From a checkpoint of a small mixture-of-experts model trained on Wikipedia.
Size: 12 layers, width 192.
Experts: 32 experts in each of 12 layers, 224 squared ReLU neurons an expert, 2 picks a token, a softmax router.
Training: a variant of Adam for the experts, 373M tokens.
Below are experts of layer 7 (counted from 0) of a mixture-of-experts language model. Rows are named router (the router's row for the expert), up (a neuron's input weights, with its number) and show model dimensions 64-127. Each number is 128 + 24 x the weight over its row's rms, rounded and kept within 0 to 255.
Before each expert's rows: a language model's description of what the expert responds to; "mostly gets" lists some tokens that are sent to it at least half of the time. This comes from a sample of Wikipedia text that the model never trained on.

# expert 1
Openers and non-Latin script. Opening brackets and quotes, lone spaces and slashes in lists and tables, plus non-Latin bytes, e.g. (EPA), "Lao Yu", Greek or Khmer letters.
mostly gets: " \"", " (", "(", " '", " ext", "\\"
router [123  91 123  96  92  92 150 139  90 121 151 130  85 119 109 134 103 108 154 120 109 170 117 109 113 132 128 161 139 149 120 120 101 185  75 112 161 135 105  90 137 184 121 132 123 164 156 102 176 118 149 134 158 113 120 151 127 123  87 147 102 119 139 197]
up0 [153 116 159 115 141  96 141 123 102 144 152 121  94 142 125 129 110 131 101  94 133 165 118  96 133  92  90 125 132 132 135  89 113 111 125  86  94 160  79 123 115 128 144 101 166 132 127  90 171 132 118 119 153 139 112 116 120 124 111 156  57 121  94 151]
up1 [ 89 133 135 136 142 120 136 112 141 132 154 143 125  82  97 111 114 119  96 130 101 144 159  93 128 152  99 130 133 122 166  89 102 144 137  98 129 148 124 147  88 106 130 123 181 131 134 120 128 134 136 119 171 137 153 139 117 133  76 110 102 116 166 137]
up2 [121 134 125 166 133 107 139 141  71 113 136 114 136 143 116 186 129 162 109 110 126 172 151 100  92 139 144  92 164 105 172 129 134 151  86 130 107 118 105 113 109 115 122 122 132 117 123 114 132 167  99 148 138 126 111 147 115 144 139 150 123 149 120 149]
up3 [133 142 164 156 130 151 143 126 112 120  95 143 122 111 117 128 163 154 130 135 110 141 131 147 107 130 148 117 165 122 124 135 121  84 119 112 151 137 107 126  80 147 117 101 161 154 124 151 133 130 123 148 129 126 151 155  88 162 133 202 116  89 132 205]
up4 [145 148 176 107 111 148 137  91 138 101 129 117 143 128 161 104 113 156 138 113 139 156 114 172  83  92  70 104 143 114 130 141 148 148 109 176 116 139 110 110 134 147 128 150 149 103 137 134 116  95 123 110 190 123 160 146  94 115 151 112 106 109 120 131]
up5 [104 125  88 110 144 138 147 123  87 106 150 118 137 131 121 113 174  89 128 139 146 181 150 150 132 115  75 182 107 124 114 131 147 169 152 107 121 161 101 129  99 126 114 148 177 163 156 119 160 129 111 114 154 112 119 145 110 108 135  82 137 115 121 155]
up6 [129 127 102 135 127 121  82 169 111 177 130 157 133 142 132 142 123 161 112  78 101  90 145 166 115 169 111  64  86 147 120 135 176 158 114 136 159 118  94  76  96 113 149  92 127 109 176 137 155 120 126 117 136 152 155 153 126 125 106 131 122 119 158 131]
up7 [125 103 115 112 136 129 154 103 157 114 156 170 118 163 107 123 157 144 135 117 135 145  90 130 118 146  75 163 132 152 139 107 123 158  88 160 160  88 108 107 150 151 131 128 145 106 150 136 109 114 106 122 150 117 111 147 126 103 117 141 103 149 126 168]
up8 [157  98 109 128 107 156  81 157 127  79 173 117 133 162 112 135 131 160 155 139 108 149 121  86 132  91 126 154 128 156 139 103 103 138 143  96 144 134 104 121 174 130 106 123 127 149 140 157 138 139 107 100  90  87 118 145 180 109  97 122 142 164  88 130]
up9 [121 125 162 114 166 144 143 117 142 117 143 119 176 109 180 114 111 136 161  61 132 134 128 115  99 133  97 138 120 107 121 121 153 122  96 176 151 122 142 116 114 150 169 167 130  93 117 172 170 144 136  84 127 121 130 184 133 140 113 143 124  91 151 128]
up10 [139 127 151 131 147 124  87 119 130 133 141 149 111 123 126 147 109 101 114  98  93 101 158 134  91 148 127 126 148 145 123 140 118 133 141  98 136  77 131 113 110 116 145 114 164 126 144 117 157 139 119 119 103 104 173 117 128 108  87 115 123  83 144 128]
up11 [123  89 124 139 138 163 160 145 128 138 117 129 103 147  98 127 114  89 148 142 100  98  80 129 154 150 106 156 213 153 121  85 118 162 118 111 106 176 148 126 138 105 142  96 132 120 106  88 121 113 117 119 130  77 127 157 133 160 106 163 106 138  97 179]
up12 [139 104  76 137 116 128  71 118 130  99 136 106 126 133  82 123 158 187 168  65  93 144 177 108 137  86 115 147 154  87 132 123 156 174 128 131 115 147 149 136 110 114 112 117 155 141 135 128 168 128 117 115  96 107  91 143 106 126 135 144 164 111  92 153]
up13 [110  99 135  88 149 136 158 115  85  90 123 133 109 157 131 174 156 154 114  87 120 165 113 137  85 112 142 141 176  90 130 113 145 155 131  72 112  99 161 128 133 147 140 121 162 107 140 116 137 135 118 126 143 113 115 127 125 173 130 168  91  84 119 150]
up14 [145 113 127 127 125 127 102 107 145 126 123 115 120 134 173 113 144 146 141 143 119  96 106 147 128 145 120 148 118 109 110 105 138 164  81 108 165  76 123 124 183 156  92 104 145 130  93 122 142 119 123 116 143 147 108 161  76 153 134 165 148 111 137 149]
up15 [133 134 148 119 109 116 112 122 113 113 109 149 126 141 109 214 107 165 154 115 111 159 116 115 141 121  93 141 114 122 127 144 152 127 144 123 118 124 108 107 151 144 128 117 132 112 145 153 123 138 122 130 106 108 148 115 125 166 122 127 175  74 126 146]
up16 [166 116 112 134  96 130 114 140 160  96 129 115 113 121  82 154 108 129 145  77 138 178 145 123 119 163 136 115 148 131 116  87 140 148 102 127 106 127  75 102  87 131 153 119 110 155 131 152 152 104 104 143 114 113 113 138 121 115 103 106 150 131 129 141]
up17 [140  92 113 118 129 145 111 100 133 100 114 146 135 146 185 103 164  83 193 123  78 124 158 156 109 133 130 114 220 140 130 130 136 153  81 108 114 100 149 146 142 138 148 150 138 121 149 140 163 133 136  94 133 164 133 122 161  94 119 140 126  74 114 131]
up18 [107 105  82  75 130 103 180 138 127 119  83 159 104 150 134 145 199 101 129 134 152 146 132 125 172 141 121 141 151 141 135 117  76 122 105  91 120 134 127 163 111 157 136  72 143 124 137 156  75 105  99 123  96 117 126 129 108 144 103 151 141 164  96 134]
up19 [101 135 153 156 151 139 125 164 109 107  96 157 135 125 113 141 115 109 126 133 145 145 105 101 103 106  99 111 102 149 119 138  91 117 162 153 136 170 117 172 134 144 142  96 135 129 107 111 131 164 109 121 114  99 164 155 102 103 127 135 135 140  95 124]
up20 [164  83 125  87 142 126 120 103  98 141 147 126 135 156 126 142 102 156 130 129 144 107 153 165 123 130 128 164 124 148 159 160 106 136 120 154 143 115 105  94 121  96 118 153 140 127 117 125 121 101 134 150 134 139 156 117 121 162 153 191 128  84 133 178]
up21 [111 120  84 116  89 133 121 169 131 162 175 147 155 120 127 103 120 117 131 120 162  92 127 123 151 154 125 173 134 109 145  84 144 146  97 128 114 112 139 102 167 109 126 103 118 114  87  79 143 137 151 115 176 143 158 133  88 191 128 112 116 158 157 142]
up22 [118 133 116  93 162 156 172 168 105 137 166 143 112 121 109 167 119 127 101 124  84 121 138 126  91  89 152 146 108 122 179 162 145 144 101 133 144  81 100 127  85  96 142 118 106 115 149 113 137 174 113 148 158 108 157 142 126 120 116 131 109 105 107 138]
up23 [122 122 117 103 144 133 146 124  81 117 128 117  89 112 132 155 137 121 172  97 102 152 197 132 130 105 144 143 121  96 134 144 120 142 148 109 115  81 205 151 138 111 141 160 152  86  78 136 150 125 126 134 134 136 145 142 114 143 150 150 145 111 128 147]
up24 [ 86 115 158 104 179 179 163 119 147 172 133 109 131 170  93 151  93 117 135 108 152 131  90 120 163 159  91 132 121 158 103 114 151 133 145 128 152 138 129 116 154 133 134  89 150 136 119 112 139 126 134  86 130 146 167 149 133 152  80 127 104 129 125 145]
up25 [134 116 118 114 143 104 121 136  66 150 169 155 120 168 130 146  85 144 120 147 109  84  97 141 106 136 134 149 160 128  92 120 100 121  82 145 128 162 125 102 110 140 161 102 110  76  92 184 149 131 151 124 164 133 111 145 135 122 116 149 131  82 116  97]
up26 [144  99 118 150 139 146 123 116 156  73  72 114 181 153 150 134 158 168 135 126 118 143 126 121 131 168  71 133 130 160 119  76  99 159  98 147 123 111 141 120 156 141 128 136 172 114  89 104 132 141 103 122 143 122 151 128 131 124 125 102  81 123 144 143]
up27 [109 113  99 108 130 122 126 102 127 131 133 141 125 106 114 185 101 106  96 141 151 157 127 139 110  99 117 119 156 131 165 152 118  98 130 158 157 125 169 111  98 116  88 125 140 148 139  84 114 134 138 129 145 133 114 153  73 152 119 104 124  94 126 150]
up28 [ 99 102 161 108 170 105 133 143 125 100  71 129 131 153 125 107 129  71 151 119 155 136 110 110 118 124  87 141 114 169 126 158 134 134 171 109 116 143 114 134 140 112 157 158 117  88 167 104 145 130 116  77 140 133 155 106 141 121 114 117 114 103 149 155]
up29 [162 130 134 114 118 104 133 149 104 136 152 150 103 142 136 138 120 145 131 118 127 172 167 163 124 150 111 121  76  99 132 140 127 123 101 155 162  82 167 140  81 177 119 104 133 113 102 101 140 150 132 127 157 156 127 155 146 121 125 156 133 124 132 165]
up30 [127 125 101 108 136 139 140 160 165 124 118 138 111 112 135 106  99 127 116 117 122 145 119  98 139 141  98 110 113 116 144 155 136 108 118 174 145  98  96 107 179 106 142 150 122 160 113 129 154 122 116  97 145 148 131 116 116 112 114 126 126 144 180 168]
up31 [124 141  98 112 149 163  96 115  66  83 116  85 171 149 107 111 122 140 101 135 129 178 153 100 145 117 128 120 140 116 125 129  76 128 146 165 133 133 131 110 133  99 158 129 153 117 177 126 143 128 140 116 120 135 122 108 199 166 118 140 120 116 104 115]
up32 [130  89  96 137 158 110 156 139  94 116  86 106 112  94 152 171  98 105 146 112 149 114 118 122 111 128 153 147 106 117 139 103 120 163 110 178 107 167 119 127 122 151 116 133 126 149 123 119 151 155 128  79 167 127 145 131 157 140  97 137 130 178 135 113]
up33 [154 135 139 139 145 157 115 157 156 164 126 135 129 153 111  89  86 139 152 120 117 147  95 165 121 141 169 103 139 141 115  93 161 137 116 120 105  99 109 152 125  87 151 157 103 130 129 159 123 152  96  89 133 106 121 157 179  97 141 133 120 165 174 144]
up34 [154  78 165 141 113 144 133 129  96 139 158 135 153 146  92 159 142  78 100 139 102 170  99 115 140 164 143 138 131  77 130 125 101 154  94 132 144 118 169 108 159 161 102  90 170 143  99 113 107 121 130 139 133 136 133 169 156 124 110 137 106 122  99 176]
up35 [120  90  96  81 105 173 116 139  71 118 103 132 152 160 154 156  94 136 110 164 121  77  91 122 168 140  79 105 137 139 124 125 172 156 134 135 172 110 147 147 115 116 129  94 153 132 104 126  94 125 112 124 119 156 105 147 145 170  96 132 154 123 100 147]
up36 [152 119 152 129 155 114 152 104 157 146 152 135 158 106 142 171 159 103 120 120 138 109 134 144 115 108 160 117 162 162 106  95 129 106 124 151 116 121 128 125 137 151 126 136 119 125 130 171 175 134 125 132  79  99 150 112 163 137 120 152 132 129 121 130]
up37 [118 103 117 131 127 117 144 132  67 122 140 150 112 101 116 155 119 140 105 159 179 115 144 112 125 167 145 161 135  95 169  86 117 140 135 133 158  97 160 163 133 105 109  78  92 132 107 164 137 114 130 124 166 142 139 120 138 151 136 139  79 141 120 141]
up38 [128 102 138  90 115 145 144 166 143  95 162  99 124 125 148 112 114 105 115 112 109  91 107 136 105 133  70 154 161 117 155 117 121 132  85 129 143  82 129 106 126 156 106 154 132 133 156 134 155 126 136 145 152  68 126 111 128 152 109 143 108  98  82 142]
up39 [144 109  88  57 107 117 166 128 117 104 113  85 133 131 101 153 127 129 117 137 157 115 120 153 156 170 157 174 111 118 139 141 118 126 105 150 158 114 129 132 132 160 127  87 112 124 122 137 116 122 156 136 104 121 109 147 162 135  95 158 132 114  86 141]
up40 [148 107 118  72 123 145 114 126  78 120 163 114  64 171 129 131 157  95 169 138 101 111 118 139 147  93 125 157 165 150 137 148 140 138  67 171 150 139 138  64 129 136 136 129 144 145  84 158 144 131 138 126 149 109 102 140 139 105 133 127 144 155 108 163]
up41 [122  73 109 128 138 120 144 148 138  96 118 144 145  94 121 125 125 100 121 127 117 157 128 192  78 143 142 153 103 146 132 143 128 147 115 138 147 114 145 137 112 146 126 139 126 130 144 182 110 196 118  92 147 130 165 154 116 123 117 161 163 144 191 113]
up42 [ 84 118 166 131 181 151 155 178 148 117  74  95 126 128 122 157  81 103 142  82  99 128 140 126 101 101 125  90  71  96 159 151 161 136 129 170 116 179 135 150 141 176  95  97 161 168 130 134 129 146 128  97 106 118 128 143 144 145 150 117 108 166 122 158]
up43 [156 113 124  77 117 122 107 136 122 144 141 130 137 133 141 103 135 124 118 196  87  94 131 121 111 120 155 169 171 128 159 118 123 136 108 116  96 115  99  99 134 164 108  94 136 114 149 188 163 104 117 144 127 121 110 125 139 152 146 169 154 143  99 190]
up44 [169 120 132 120 122 165  81 125 151 107 139 112 129 134 104 136  85 134  94  95 100 157  95 122 133 136 157  93 129 106 121 102 119 134 133 123 123 132 105 106 138 112 124 145 112 102 128 136 132 139  88  99 139 155 136 125 122 110 123 128 141  91  94 139]
up45 [147 112 156 134 126 130 150 117 110 171 162 130 138  98 152 113 110 133 141 135 121  87 104 118 115 155 119 175 160  88 137 116 101 115  92 121 110 112 103 111 110 132 125 152 135 138 141 146 120 134 120 132  98 101  84 135 126 110 133 143 101 154 163 159]
up46 [ 91 122 110  85 141 119 102 123  98 138 142 161 119 165 119 123 120 131  93 112 102 168 123 117  88 133 124 146 153 145 132 106 133 166 121 153 133 145 133 109 170  94 142 103 138 136 164 133 124 121 137 138 136  85 111 123 115 125 119 103  72 152 161 124]
up47 [167 128 128 154 119 105 107 190 105 105 131 112 124 140 134 106  71  98 140  85 110 120 189 168  79  96 127 102 123 134 152 148 114 112 125 117 144 130 147 105 125 151 144 167 145 114 146  83 134 130 118 104 142 154 101 118 177 109 101 170 115 121 147 134]
up48 [138  91 128 126 111 134 154 129 129 134 143 102 136 116 129 115 157 107 162 128  73 123 146 145 117 164  91 147 159 154 135  66 109 162 104 144  96 116 134 101 120 180 132 125 140 102 128 144 200 111 132 130 168 142 119 117 109 171 160 159 168 106 115 119]
up49 [122 114 121 141 122 117 133 143  98 110 121 111 156 101 161 110 155 143 142 118 155  99 131 133 156 122 142 188 116 155 128  99 106 136 155 130 109 156 145 130 122 190 126 111 171 130  72 125 132 123 118 127 125 141 131 151 184 130  97 132 127 143 100 138]
up50 [142 129 124 139 156 111 141 173 115 143 122 173 117  96 118 198 127 137 148 120 138 124 134 138 105 128  81 156 174  99 135 128 113 117 146 115 135 139 134  96 138 168 114 130 136 134 109 156 107 160 138 105  97 114 191 132 121 127  90 130 128 156 120 147]